Weights of a small mixture-of-experts language model, trained from scratch on English Wikipedia.
Size: 14 layers, width 160, vocabulary 15541, 13M parameters.
Training: a variant of SOAP for the experts, 536M tokens, 8173 steps.
Below are experts of layer 11 (counted from 0) of a mixture-of-experts language model. Rows are named router (the router's row for the expert), gate (a neuron's input weights, with its number), up (a neuron's input weights, with its number), down (a neuron's output weights, with its number) and show model dimensions 0-159. Each number is 128 + 32 x the weight over its row's rms, rounded and kept within 0 to 255. Numbers have three digits each.
Before each expert's rows: "raises" lists some tokens whose logits its average output raises strongly, later layers aside. This comes from a sample of Wikipedia text that the model never trained on.

# expert 9
raises: "lington", "owski", "g."
router:097212099128117133112146107123083060106085096088085145130174099136144067153140154104142074120095138107164114112108113139071156127090133161147174083149128095150101127098146171133146163132135073166184114120123158144150110088131101101095122159154077106148151163087140079129171131195126098129128137109076054125108182137131101151061094102162111157174154130171125113114107121223169104136140187142144150158119150108113174145181130097121114120100117118080061140195162133169101130076094098
gate13:106105041166146111140134115129021112168128106148099094135096099175090101151149108078176175084151196151114123150161131126093147107107098098173175087111093122087095119127121098132130081164129123108149127072126118075157165106117111163130095113061138096082152103042125105199135169141123104139129082050123169144136088108126114165100097127101148148140104093135107141128170111150139128181094125186152138139144155119151075168157131135140160078094124155179066154153129125148110133190137097
up13:122121113108084124119117150140152152126119101091116113155131105127082091146140178096161162083142165093203075094137185097114172149147131096126169207096134085166128149193090112098068040160126105176146115107131145157114097096187159121131124131150151096169148146126147103167100158178128149118111173119125130170078155134100142150089173144103145105128125079083099138110155109148122099168100164109058125189101079154161140123151111190150135118109179094126121167143144132164107176223179104
down13:133103134122124125099103114130151138137160179110187126134106080108135064137134092181146064090111129114118147095140079133148134122155172135109080116117166117101108089145126140130118159109129136162181103144112121164121146175147156136130178098105111154103202110148113121033090146076155139106199050183198065147166128128112162081097088086219187157123118135121096129137058099119109163135184131176134183098114125139132127115088114078169138175127115131083098141119106088143153106091129162
gate14:112114101135167108121167149078100130128110118079082105122152103074131099148086150107154122123073115132182136111110131052127132153076168122124134140113115107126154150123186169150106091085232161159169126133117082112073143083118140078110151132160146149114169118056159159149107106103112148120101113095149159164129122098069060156145076184093118101132108118152122115130147123153085165186096102145088065083138150153085101178101131133077126103096138182079097154168136160150140212158087128
up14:099121168180142153093140156169177184086114101093128145110133099155061119157144130120165079107119113148188123109103151083151121143097143110139145083124121125133121104105134115148110122131182127087172085149091155196081142140128162136102154099130164186144143137206171151113163103105170138111105108066190128150138138129122104121147105102131081149121137094128087148099042213143136178138119048099151085167077102092127110148090073181092054114159125114163163104158106132174156087150132131
down14:068181108154182122200142136105115163140128125088124036110165078053178138122116195086132146139102131211083147146132153086066102135133068111181073132198185121120089117113124152124163141128131144122085164126163119130101105146105129146141123171111109132171155093187134123151116138136165154139110130168115161174100134131110121187116107158154126140128104162125157115120066057222163123177082135113096125103089145110127155149113175140122088092152107109119096181151115131130140134163111120
gate15:156146094148103086118097127110093140113140109134091161159071112063176118108138098149058081131116058141157140124184142163084127131075144116147126121146172090050146102171163138139098119172146111131072208103085150113072169106097108138125121129129142172107123150158126150147133152084103114123104096148127091170144059074149074113094112146094120178148134117132168117101130149107146113144120097174047184160111099130130166121223111121153145137121094050098117107139156133136146177170071129
up15:095109141097099162130171193099123176142111183168181072134117131094134131142195117217086147118076130097132090164167165102149140152166099193055120131084111158113172119174152139157111083189122150103079134114142167158166107114123077112103118136124133105098175107128164113125088101117159125153117054139098115085147098087161084089135089092120128165145112094102152114107159079173101148171171111112159119115148125136029073134133118146099130096156130098139171189129118125098091113156103117
down15:061122135141121140089146197116121151181166071078112146152099094149113170121116171203100147088132116106152160152103081178201085109099139146111139127102142098127126136139089082146113134178147098144116147135144158091097072126142111126123103127080139134114099099075148112198109069165108149119145118124069120152106097230109162118111144116149107113122084112109106202139229160195171139155151163160126177123142164081113143161145202153137124104145148158151131124138098174138141146126106136
gate16:126149155141168168165074086150173142116131129111178172115104159191092093087122114124122122140116138110138137145194151127139150132099113115151109034119144139132107133104105173092088071126132114136139120147126079135147125222122133137126153150126154122136094117119140157140140094177130099140053126074137139129176073105172140143156163195134180156133147146091130135175132169196106190163108161069130103149096150120170193147101101184122153111142079120149107079150184134090169224153155147
up16:129124103122173167136094154121134126045106110166060062144086156101071165132132130114144178169120144060118127137127157089095120128144142140039159155112143125113109107201102165111113165123091128182158131160102116137118084166096174061095082139073157110168103030124123141140166113128123134117154100184139167134123155122080162089078089132124125106134133105136169097083142151129147148066118159181157060105155135155105142179124083149173090124129153189129139172120117123156142160105116119
down16:166110148087110092118114168154115166072103143101095146073126154123155054109139149148177172130100136154205162119102101063091097138156173124114081145132147129092156111109117121112065133166206106118150075106163135194160107115153147098124107162074121093141116119148131131135149144119075173147100143059173194116124074115168146111110054121137121118150045120117080093112133106141159132110142158125154134093192088149201123105137172151083098132109186125145114128146134109177139073131144102
gate17:137084154155182130104126146156087117092091177142138065207130119179136157163166130108119079175106103071103091041184131147119126150097173157108102132154149148142163073172145157120150137101169144126150105102085131082141119136088147134121157123145087083151167123131131074197148142129103169175128142120093143116209131174100146159131130154160063178128177113116115125145136141182117111083097108166123148131142142137147128090140167171098140122077155181109102175124172124055178189129162122
up17:117134140191092143127169128113141168150152037134162114110088122084175150160134071148155144086142153154132141149091113152094112069130155124155131070163166120136110162071101157120135142117129114109123136162136134094084137126136125108156142055106106101099127144116107198111157127136122087113159149179141201183134165210145169081108131090054149094145098146163146134126097104053193175133116121119105125139171123041153085148167144081163113097100118157109173115124111084127085098133130072
down17:110128108221113150142125155144154158206086098163118093116127207051093128061138136122066122134117147188160178103149095125102138131159096084158176100132119091133100111137113126121153174120142155110128220119122135142118142186078105110127148145152149126123125112191126173126090083126057128115153207156129117151156110131126170088098124154124151130072111129172169158121105052084133153138123182149160091079154146123147149127100153176149105150159118152122141143109094129070111153151113066
gate18:105195088082138168119092103138140126177113107217161097129130124109164141132073141141161059124094126021152133114115146143126122149136123136154160108115089145173157123143130115138126073142155146133121117087174137077109106106137122082109117130124153133122142114097130132106130108138109105130099148126067075149196146106214090172171053149053128110187108118146154092114144168102144108151172163178212137106155135116137133132156129097149201134049166126139092148132139131107103120095163076
up18:176143106144170158094039094096142177084165161099126186186086124148201091133136154131117139165135121124191132160132057095137123154082109099115100076117134114153109163134128120137161156130155127178154110138096117099166134135110138104118143103133151116186104149110146146147094135097152143104158101125214136106150118111120148099115131145139161150081164111185075128136117123236105145096068098127124092118169185148144097123116137095156155101102045092107140054104201153119094155133107112
down18:150151136177114124079078088147116145103130104124151088089121164184134078138122070101203110088074137106128119124166180092121132133113100116132111119115133081178141131167110138133105111118137120105114108176134157105161095127111135147124107063100128037110118107118147123138144113123146136139137136180154106116172155154165077145120110095072110088140136107138189126127156112255199097148152146132053099158124104133165145152089080213121140137148098148143089086173058095137155139091132113

# expert 0
raises: "ar", "ars", "ines"
router:105152132143143118110083139062111113103125100098146152114119144145170129168118094072173067137084188116117134144120119157123129095049145120153131171160156196091099104106082115118108142123126075087111082145165090149132136109169155140140086181142148116168147147082161103205155151181092135153149129146082119088154128166160122153101112129157170094116066108159132126092049183192143099134159141156147159141062080137124129127103128119186105134154195189089094109103081133143175145117096078
gate2:140179115109173150128139135081127132097116139129095057157071151115083122126137101137132122140142105148135115104153158104152154113139061131135134147107165114144154131101135121122134175145125169112050027150155129136085156164107143128146170100105102131111142071102102198091103125088091093153131150149134118118128101145157110123126102150142127148170121077159110139156187126171085079107096102202137039093153186102157128123167151123058124112137111112157152083147012122140116037107137153
up2:053131125149111149142127089122180142135179162119144139161104132134117127166098143138144148182169128138134113206154135111132097169159175115120160130122119138090128144070108152201099227179128099076065101135101105166163127123092115136103145095139125103081089147101161114158126113143097145116159077056147161133114084151087062124109107128123063209174156126116149149192120074072084126165118176141110126128112114144145175116116085161147151189123185144125113152123107115117094098188129156
down2:118111161145134106116146173113061099110192119141135102106152137104147148105139142121151100118138138130152088109109118161139108156104124118162128137103168144130129137108093140142087121076115100152108172139081075131163167125137126122135079247142084146125112160131203092131126069108089152103050109119187153144092137142069102157119136129165120176139152183151135110070176142023115139129114190152175183142111097132111155123068114130175184156124143132135179159080107164077158111090077144
gate3:156110169081109113077072156102126150096139132111083107090145149103123152053121136154125145116109175070126122153156175152125109095117119105134110107157097131088148113105110154133061094166086107177100125121078125184140142125142145120115089142124113131114061101109180124088074095138112134090090080132091191173142062125095118124145046144097137070116192041094139112178119208177122125094103077095170141181097134131173130190108133102149139118122139133154134133142096124194132135118157099
up3:123154133143094148145093166058123138141106106132071168117101127155095153144136169124071103119142165098108130135137126150041133190148071162143138074120168138134154092165134154178123117095146154085173140097112092161085129167103082099098124093161143129148157072126048174122111089141157114135190125172136088134155177163070116111124197079132143095097143081107130091121141101124151129160125135073087195103144119122050169088161109086100148122162137153106161094139155160134181112115196149
down3:141116127132095105165123172113118157165126123171120156110151151070107159086100064144113083136122132125130114138156192132183153143123126160120164039148126076076191139110111109119092069129186157109162117067160066075162150093134090114151164100127131107100176116161111181170156095123136138185158109111126108102172120102101133149080114154186138159109127091123149153073176144088094064126091096092110169108062043099138133170152167120133093118075157137149122149120128114082156126117097167
gate4:164180085131139118163128121198128103182105108072108126153103189155132103088150112125117095182095189160125126103095075090108102094169032153159160193130157149101137138148130131149133067153164040136086137069147094124126123152142175132150095168159119095131111177190157127109106047136101127132141072145101148078114147103183114145099150073072158097154060116150114117121096101138114151134131142094113106160101092112129115125148131111126146139150150177117162185109170099123143176109122150
up4:124179117108069146112159132188119147188136126077129161148127145126139159153095142096106093145124102151103136131155091123095133035152090190066150143179173110114133095086154136101128039104150127087150107089166096130151118101135101157145109117159116111120111083136155137153042085150168190134125107092124106186107176145164124136130175084077116111192082133116115119145130080103134154164071135064142094150097097061123126176201098131114115081147090154084132126094142146119155153123147111
down4:123084140193122151146148121062153097096137106102149114113072098149099095128071064122139102140064110162141155125088167079135081142124138106136096113160138164141118108132129184057136158150151121084141086124101145100090135120108134195131122049124157130139085117079165107138111101144062124123166144177161111112166231103083116107100124087116136096138098073075151083126120058061162119176110059168156156139158123143161149106140164058128156144152128125114127173117120133121090155117126133
gate5:159161112071169146129094189137149108184165191174057151139137127132190077139148100148119089156104161158169120180179102105057154146146108138051124124137110161114105078139155176124111100112164160168098126067100075135096153090138113166111144124127146144148120144125179161075112147117154121148156140114124134087106173114101151134142170089124201146092131131111099118127101139107141128167121089169169116159067141133131147140135164142160090096144133110118090172174087060174149183205114084
up5:083135091162054115107141165091093108138155155124103094126119120146163069065131166099051112147149088124161133151069087120097093172181126110143097138137147125147103185121112096091114100156116133119136114107090130061038074187076134118098107155102086146174179145109101132124126125140149144120184129126169091070183138116143134116141141091153136147141164130119098148126170144166102154128172097107079078173064116119173181072139131176148106105123167167111119103129143154087143110167117203
down5:140079149114111087130072179135164105099134096105088125164109092138109099137107048176078115166127154105110088121111173073094114169117154194128130099177139084113142107180124084122100085126093207149135153089104119129124095108118120146140124062150101161126151117117164064146130145153156130100105159075131132078175107077143094098140109160115082141145152172122079090090102127122132083110120097136134157144129106097159055135144176160122108128206091100051129165155182086147139166189130148
gate6:133128124118125171129103142147164057101129148109066148121101123203087096097165149124220103101124140095189118177120125131120054122165165086117118165109146137174160121183088160088097144088187119124129124122180159157089172130118151110134150109064048154143098113125140072087127128123159187165099105100134157155121096087091180118162208113105175102116149146105151098124106154175130084125173079172179093104099128117174143146096099125149112175119102134122140122129129143088146178125090144
up6:120134107188143105109171078163146166150186104100174143111168148090150151170154162112144154071092141115100147145086109116130138098094147136139141117120125115081095094162203117123185136133124125120131177110089107171088099109139176155071106115121116149099097104112113091167124157118094094085106117089117087123075120122100108094013135138158103161069153154167137162100212122109144133069198123110127055134120086171097063066113149099183123129138105171158126133123163151115121142139104152
down6:124173091161105118135144143060120123101084106124155153124157128165126136120119161166124158103119125125166109117142106147129089163166115074100131174166110122123159094164130092212128179135169177141128171111159123198073055149143118193225141088112116128085108092161110112173152089111136103117128094131098166126119116150111148146129091046123114065171086144091093188162109087184130108140088137154142095098158172120098097147106151055105120139084187137147133074153095089114100136118151117
gate7:152135126141079140181111143149156111101116112072117201127083109122103026135061094086131099149103120126102075213172110151131146139074169107077111161155109172135133108128129098104102078129118175145067133159116105229116129111198094181105113159090132140098138136169140148101116130136163134114171173157125156128137115156191118107193112088115158161084106166075109112118127166113168074163143098159122098147108158145048113109118085159132157129122105141126121129139112068121145114108122138
up7:161093072102165165117140105169164140157135071117127113089169125156087100132151112136104146091097131189151160126157124126132096088163142130149202044112117131181161148152122144148170079136188160096100108154088117152139121118067164132112138152103110115098188082165097190131105162099106145066127158163157117129116142089158144183119184121106132135197087095106103108130129120153080144124187180047093147151096147111113131160126144125135106146154117088159225115090086141117106143104066123
down7:090133060140152131142115120118072138100140134176148177111104149112076151128176147146183148073092070173119176128104139167149116164164112088146145097146108093128084142143114102157157123108096145123110114162133159134120092168103122190158159222132065116126103084114116123083073173102062109121166119095164119136132102136137117170156209150134117141167182172143132134087095128196134175145164151157135130119112085185093093083167139124122089088128175133194164165165151190122148103134146156

# expert 5
raises: "ency", "ather", "atives"
router:113153105117082128084129131101123133071120067104072135138170110190127129132167078113129106140061136107163149153120094135088133112116142122117158119131176073132121131097113169125108183122121071198178102168120173146143135146117108118098083129147132058088164164123114131117117115177060141103195133159089088174107155157129095149071103132126113146125155165085145144138067099225135134181142206139205133148140110137109128153164132083121133111061138146120079131164166135098155158106070117
gate56:138124122114108153149123123138106077121148139093137111102124107121125108114139060157151106145126082093134100072131067136129158061101153112122116154120147123129148166134104173106102106103107060161179133095137127135104130121103108149199132193190178090121096169155141100076165071075125148184064124133102164157164128144159125182154119089175167157142072184139150131173059171116145153115107117105136156168182089086110153190157113140130087128123166151217137103084151143149119132197124082
up56:118143107117128130131124107179135104106112128060143162104138061105106127131063068147149179147146122062152136147146108159148170097126082141119154142127146127070093116143136178119089161161205090118136123155110117093113108185132085199160151162166115211138120137105087124085176112072151129093104163159151112118091173121158078110136151067155153137129092169155095100128071125139108148219062101104138165148142105058122124176112104150159080167104103145170090152125131131160118135140145077
down56:173096119125167140157125094174091125147135173080136107122144127106140146107068073152102103203109103073074162134107060087137132121118091066126122113148128168109149120135144135135112105086123110081200092128129154140133122158152115147146148140175140102101162073157065075143134102106057119141149154169069120188084128160141098120127149111147095157157095158099151145164136103149099141168134087150134169147076150043103109158175088134108160109154098120154093103057127198182099160184120141
gate57:153173142103134193131107173146158066137118093113163080192137165139133245133129116140139195057096049173152096121092138146156161105132139092115099193120132124146140122115106099152110189151086168091102131170166091144162137172127091140085140085149105134144157145130118103106068124134129119144122121156117139126089142115161113144126156116137146129105104132125138140158166077115147173125127081142221171112125154096116109085163192160111126108097095111065080088163152113169076088160125151
up57:128133091139103156116152103168118115100129161094164114127115132075130124150121093138137116112129119108150160110113151106128190090139142161119158131121121156129105105131170047081164131096072140053100072112217172105074097152139144119197125164110195121112185092122159160078050108106136171151127148095117159155136148097107110145141203145133119065159120037131100169110109146157122135099102108141132163133106115113137099135086167122092135116175110168133127033132084096170152108105180174
down57:151102176138099099163094135112167149143065135137110120108182123086147105155166128103141131093110170128098146086117083153076104109109128111155124127082094118114095089119091094148125130123129146123125164096113091119113167120096177140159151219105114141147143144164146132143168153166169172127148099130115107148112123116177128108113153117108141123114116165098067113163149177255059094114163168076089104119118122124159159069114133067145138047154157121105120150162163098157100188137077043
gate58:140125103088089140101153116125103104113130122159145132130078121088167187131100182167114185136104091170118153109109153175115126051120127152126059075130145053086150096095070084122103145174145123120154094154079125133103113146140090124160120147139114177124112074168110139076147084134158133076181134180160112113117116138175156139149134064096124118091182149103173090147131104119137097127192103164187177162125169098135162101095158104056141065132080126088110164153140143141095108175099184
up58:123082133095136145113124102128127093098137056164054118148119150099101113130105085129170142161082129145067189105087076125131092104056135154049128115111108134143168152143105091092128114146154090183140188181190108190105145158128140133110165179058170170153102122112130118102161102120189146078126059166154125098103135123137108149173152093107163083098150115172137155142061097119157087111147135140128116138157119125104153109131120098119137127117162097120159157164069125142056159173073093
down58:148177117061165125128124135087141090080114175152144097104117132108178111085120175114116137106123134159130144123119146091108119112127118132105159091152139105038190137147111130141109204137132150118149105137143093146110139147089115127205173220158195080153160095162092120152157121084116094139131158109117135090145108111195148135098099101193138170148103102108139140155111142157154202076197156088156133112174196147124157088183134175104159148165121121142154172157117191182121147132129165
gate59:095136071101104139136136178147106130135127199134139134146171162155147075092086144130150193144047150170143126197127098111171100208119163118084137099067147121148103150163096118141098094135063097126166164125098159088120120168146133094099110178122100116107169168180115153132145126106135130107161076082118150128149059165167173137137149138142165128127129145141128099114027128129140127118158092125133115173129105096154168101089132148105187184078121097054148152084070117105095130119119098
up59:125114157149092155116144136186210163157078142158120079128126156132180045126115115120157145086155162146166095141129135131120160130107091198124137118126166164174130162116116084107077189128130086050109141140124094130078149161084073135134148098086115108122238096136109096140116140110115192113162161126145147103132109109170181095170115165119136133086071134144112125141101142113086160136133117196139125152093133133124104082128113106195118127167070133125134110166109109141112117025133166
down59:099165101114151096156212099148125153171151191157144140076126173163119079147110097126115044067113077179127121142168140209176099162141100138178165116150111126119141123095155122173111116181109133099155101147144108131091076171174109124129127126135126119151091130082148149213114117159139149094125185143094152133116106153122073146149134086141119133148169183160113084139181119121105096071137140143131154119142143147196137174095119097165099133176145126110101175120096157161105184169059098
gate60:117101130161145135176101100115099101165118097117133106136145103136110141138128109089115087169080144177073124114147111133086172130160090124123128123105172079152106151123056088149111076105155121159133129128119177119193163134119170089118132159164114115114102143162160098097117172188104113124119084078062155110156081201190142139098097152089179108132063183103142145154151152105172121082150151150104189098115116106092145084089093174186181125136133140193082134107141193168090174170138089
up60:133129078115119127160134146172016101119101130120076185188131166131146102171094070114139132160149128140169164138090106070156123146124132132176099140198111104102139088126175075095105165181193139116139161125131106094118101147183189127173102121147080148097186146094126133077096084143165149064102097136065124137141171126126108146062117160107167117112125097146153149157116149091185135203110147131186124143095096156131140104146122173177146136146114157117122148130108130203109143140110111
down60:139126108134131163141113137125113156089203166151066111161094121138120134139167150101052134084119137126119130122169135102121130139139135173121139142131118080154093121142130126105154116137128132118131107157183186099193128139137090135121116024068159149096135162197105134073092133110136141146143108121104138151114172144215188140128139131100144122104119147152132158147080153000113117097129134132194130132168126101139145094095120054088077140142044139083128088135113142116093078144147112
gate61:108137131126113078097096148138124086137147153135091120158128101114184114097162115167094091156101166160146188097131208102110125104133075091111145062175173148156107131145151161130119071118103134127074124167121153138119144217078105105077106134059110139079134153149112154109076182166110123136187148058120066089147196145177181047165131116087122106147140132133137103103122126161073118112123150132135140094163086123163155200170125121148098127136125125133154116097126150085185120098132169
up61:114178138090189163112112131134159155095112160148126133143156088069174159121141131142117099094117111146135204098164084087142116115106085136116168113095090164119148083092164091087128098109123116131081177167115188112142163205087128124152121141128106140094133186097070098106098129181134114107140129117088090082184124144122126081096116108164174119211162061171156157041115114111136116087147099125153119087190118095130074080193110145102145123076112148102107105160128178122135118115094124
down61:210133129125123112125172148148090135120136128143140092139143138121096174137141162139166147086121102108088060137071078097044118079179089160111204153109126133111126072117124064092124095149161114100130171116089107194124170090144188087110153112150099100125143132129175127132191149141148182128124164104064121080073138145133103154095132105132122133167121133103118128155188172098106127103101094167154101143125089083147185109118087150179152179188085102089112163159108070104147153097149136

# expert 11
raises: "20", "2", "19", "21", "10", "16"
router:092172090139077114117127128089062109080102128058075155119181113166127102138143107098135090119065154125123119120069108137129165101151123144130155125152150089101142137091099183162107145129133072149171076174131151161140105155138146106138105132173147104109187133127116125101176135192071134096185104148032120147066132233138085160069126118135144123104101158122167119151111123201149142157173188133168142136123140096074133161141152081133095138103140095109124145160154120137136160133067143
gate13:085155133113099119210086131130095115076143191073166150130163166130175125119128121034160098131142094095145144152112111129122175127158115135188160179151133137091126132150178148114087138156108161098083139131145170113063157096128154062181042082184122161133127156155150132164141098184103102133122130129080098102116147151138155163152126141123141179145071113145135127168098160097100119193099155099121127129213114129114162108113156110050075180168139145104162153138125141137151173121116124
up13:137125172059160141071138090074141112122126150178139121116097145087113180065090140091146121136146110140101178136105076115151096173207147174171158038151137148161138094118093107131108113094181166155128111122146134122166099146132091128099124115143082129119149095121148125146107173139121091133150136153119132053069167103095149165127092163151126129133086139128055157097187110066096134057102118172127145111075115076083046145149111114146141112149159137158123112114139190092068120146100152
down13:196162120157065139109130083116092124117091100085119110106105115132156129149181204124133139098140109071145140161156128090140121142172165173121179150139092095177103151115149146128123166136076148112110065111084139155144135139152159138189099086188174102124077100117081113166081145153098030075128111122122143154182120121140138142140106111120159107107105099062116107122125177047135136069089150092152069183102108161098167130146075117182134143184152147143120136118139088110172137151160144
gate14:105134148104122149175082185076103120130126142166083148133155154122095114082105165119079159160071106107147083161200090188140181155096140068148190096130148154101089218079145125098122116124114079154106126182087125093121136084151153102142167166151113102117049123156150164108105128150133108136130141125117095176144147195107134101070142117109113098158164127138124082132146105174148165179161128065116127150177105123149152089097141137129151126069128156151099179147147158075176195124143113
up14:152138088149192118090146106144123143082134125153139119169117119151147138139083086129126105116191102109090109082056114129121112124144135125159088094140106139113060094157124093155154177123159127082136155098043124177151096076124093168142098096152149117173142153112146160185079112127097141144100149166113133073130176065140105058144171064140122157129125143122158110156128105060094129044073104137120138118126118108164170094126059068156092088154105182092125109127063117148167091131119097
down14:144134172162100144142152156146129079106127137108155176127119142135151132108132162156033145105104167103139147110130155180164084148133149147171130128135152130122135078163091107085136129174117071184104139113113169103170103178137137071100094098125211081076066142155117107200146060168119096115150157124190133115148112096071093081107127198139149138123171151151109161127130119136137165120080093103129129145166165162120150195145136163097125119098149208140110046132187157156137130100150133
gate15:170142199155146103109139132065098085163119123068072097162081141080115120145178129184122104136161110135149140179143083098089092167120200127113053141168127146094156109118132107149159109135131105130082190167109098116172139085082141101130140120139147147136176102198128130143192173154133100195178059082142150151140074136099154138125113066117159153161133124134127147121142140157206125131125152114159106143117112092103089124139128154128182158109056158107150081107091135125143093094128070
up15:053098155113134124096127124083119142174128109187145092051159143131109144155130075121089141119137081106109108139111169156144108082137091184162135084122087084115156213132123154152122185119108164122119127111132114147185119110146137185115155124142107110120106116126138124153154029105147048096124132148044113134160151145158083170210108137142123099146145096077113103059130111108097081163176100150066151093144120139099170169139113117097125115170153170177126122083114173133131160145127168
down15:064134093162031148112173077156169121100150106085104153147151093128138088147110145103175110120156175109135111143156154162047067107109148167124111134098110054177099141196140174115100108129117197158118135093154139125100134132169040118086119169137171082129085112186141073169194103130073118122138116129109131119122183182123133150133134158094159152116160113111151076076130148118136159115151159146106152124155127123141126139095178128122132140111139123117032150103137089146073139125133156
gate16:160143152131144067137114134114195119110193122138113148182074062125134139136134092102135172094110117111135193148115160099157131142116132111068161143095159131101116167159095129109102156062090078118073139076108115128126124205189165122111146182100131096180045115132157112150113120105130102080135112135148131087183129125157140172135163104175138069132107091167122126158125153144156135206118091095116106094186146175191113117107177172156103092157105080101164147115121114140082084120108085
up16:069077126127123139115107075115157151129114131104072152092136129052159095114114138177095136170103186104101155160139151112159123151101075089151107114120132163156091161182088188125128112088189145202101142222126114177128151117138112107123115145160154127153083122133112132118083140131175104077098136126106125103075153160118112144115165066112170131108159210074110156124123087096191177145110151130158163143124159131108133154170163184177114124098084116163166140111160182118189102158104151
down16:130167140100126131201171165095169162156089096134137105111125126121117110155143151094082101137135085116113106067071084156121105156128105156162181071095158145044158166115141187102172159135178137194160103132121089144146123120071101127132136129113126124049117183150129175090140085150099164185181160156117112088121082181095151122106117196152130150130192226169109126130160123130108118094155134108151122122165137107112150093147125186174132111148157130150064141135097157128138092157100129
gate17:143106134127080120172146167097107106142126103116129105090162186140124130135152061090134108110071117133092153120085132191122161098120137109132119198175123092140095166101141088116094020126180093200157084140090126060103133068158157090150116140133177109124149105090104100121142174121113173131197093073097127185093119158131121154076123113125143203100133125139165129117092135115145133123136156139169154164131125108220115178165126099103110143129145169157140151194099084098106135149153122
up17:148132121151083123137193126064202149182209060134157111141096115130142101076147143170160179149120113132140067171116169129131094118101164073182106150165086090093137050097114142105150144213139098157128062102121208093152139133124142100118107177092096091141142155112063142130150143086166099142124118141097107139091129151126139064122080135149157120163161125114111135145159169116156148175184156115074168125146175179108125118098143137166113080100131110115095109142122109113129123155165119
down17:129135108108097091145119109111143104140110161145148108081111199152129162083125188127123115113122157113115137153074176067181130120155127108128090120156087092124126161184070164108207168169086080127152102143076163129194138116189105155099114073179151150136112070127089108132167092095179115090111170125067106147101147092089129136151123147105127088095150123131112114069208108105161110142184114104122111146127173159115135141115154122142097134079086119166131165141063115149108129157145031
gate18:175135159096168140121075122108134115147159162110127114068127115129111116127134088137163104110110133126178101082152207126121151177151116130145183099143116113159082115095157100140182066168078121132142132087139090178081146149078100165168171161144132156154115145154133123148172116099122153151078147084106137187185092111097140113176103133117121082114077149149125043151143161172158091165136124145105038149174153154083139102166182135151058116090125145084122113179167118135143169187172123
up18:115077088132223140133097089123097122108081106102177113098097144123143094102143120140125147135145102119096111144149177147173112085156141103161143115175111070086144184130077126197124055085128137093084131130120091208140130147088151141141131191147195140120070130189109096113186148113163114117130116110131111143149122159062098162132146137126190135114100123092162081128149169118180126155148164129152122147163196138121128128135148153118048114150138096122182131166151118172194194157130138
down18:124175154113130151139144100173113069097126152102074145150082107128106119083059177078213156200119112109148141154206105157115118114109138148133135159162125116137190128126110100120182150137114134123076247076135148159145115133118147123061118144113101076187124119073142104134158150138145102117106177103164092186121154117077130129169094118128191156075160101093152152105114101174139120161105117099133119149123096115122115096135090093107124094151195101140156090140111169118109178155157091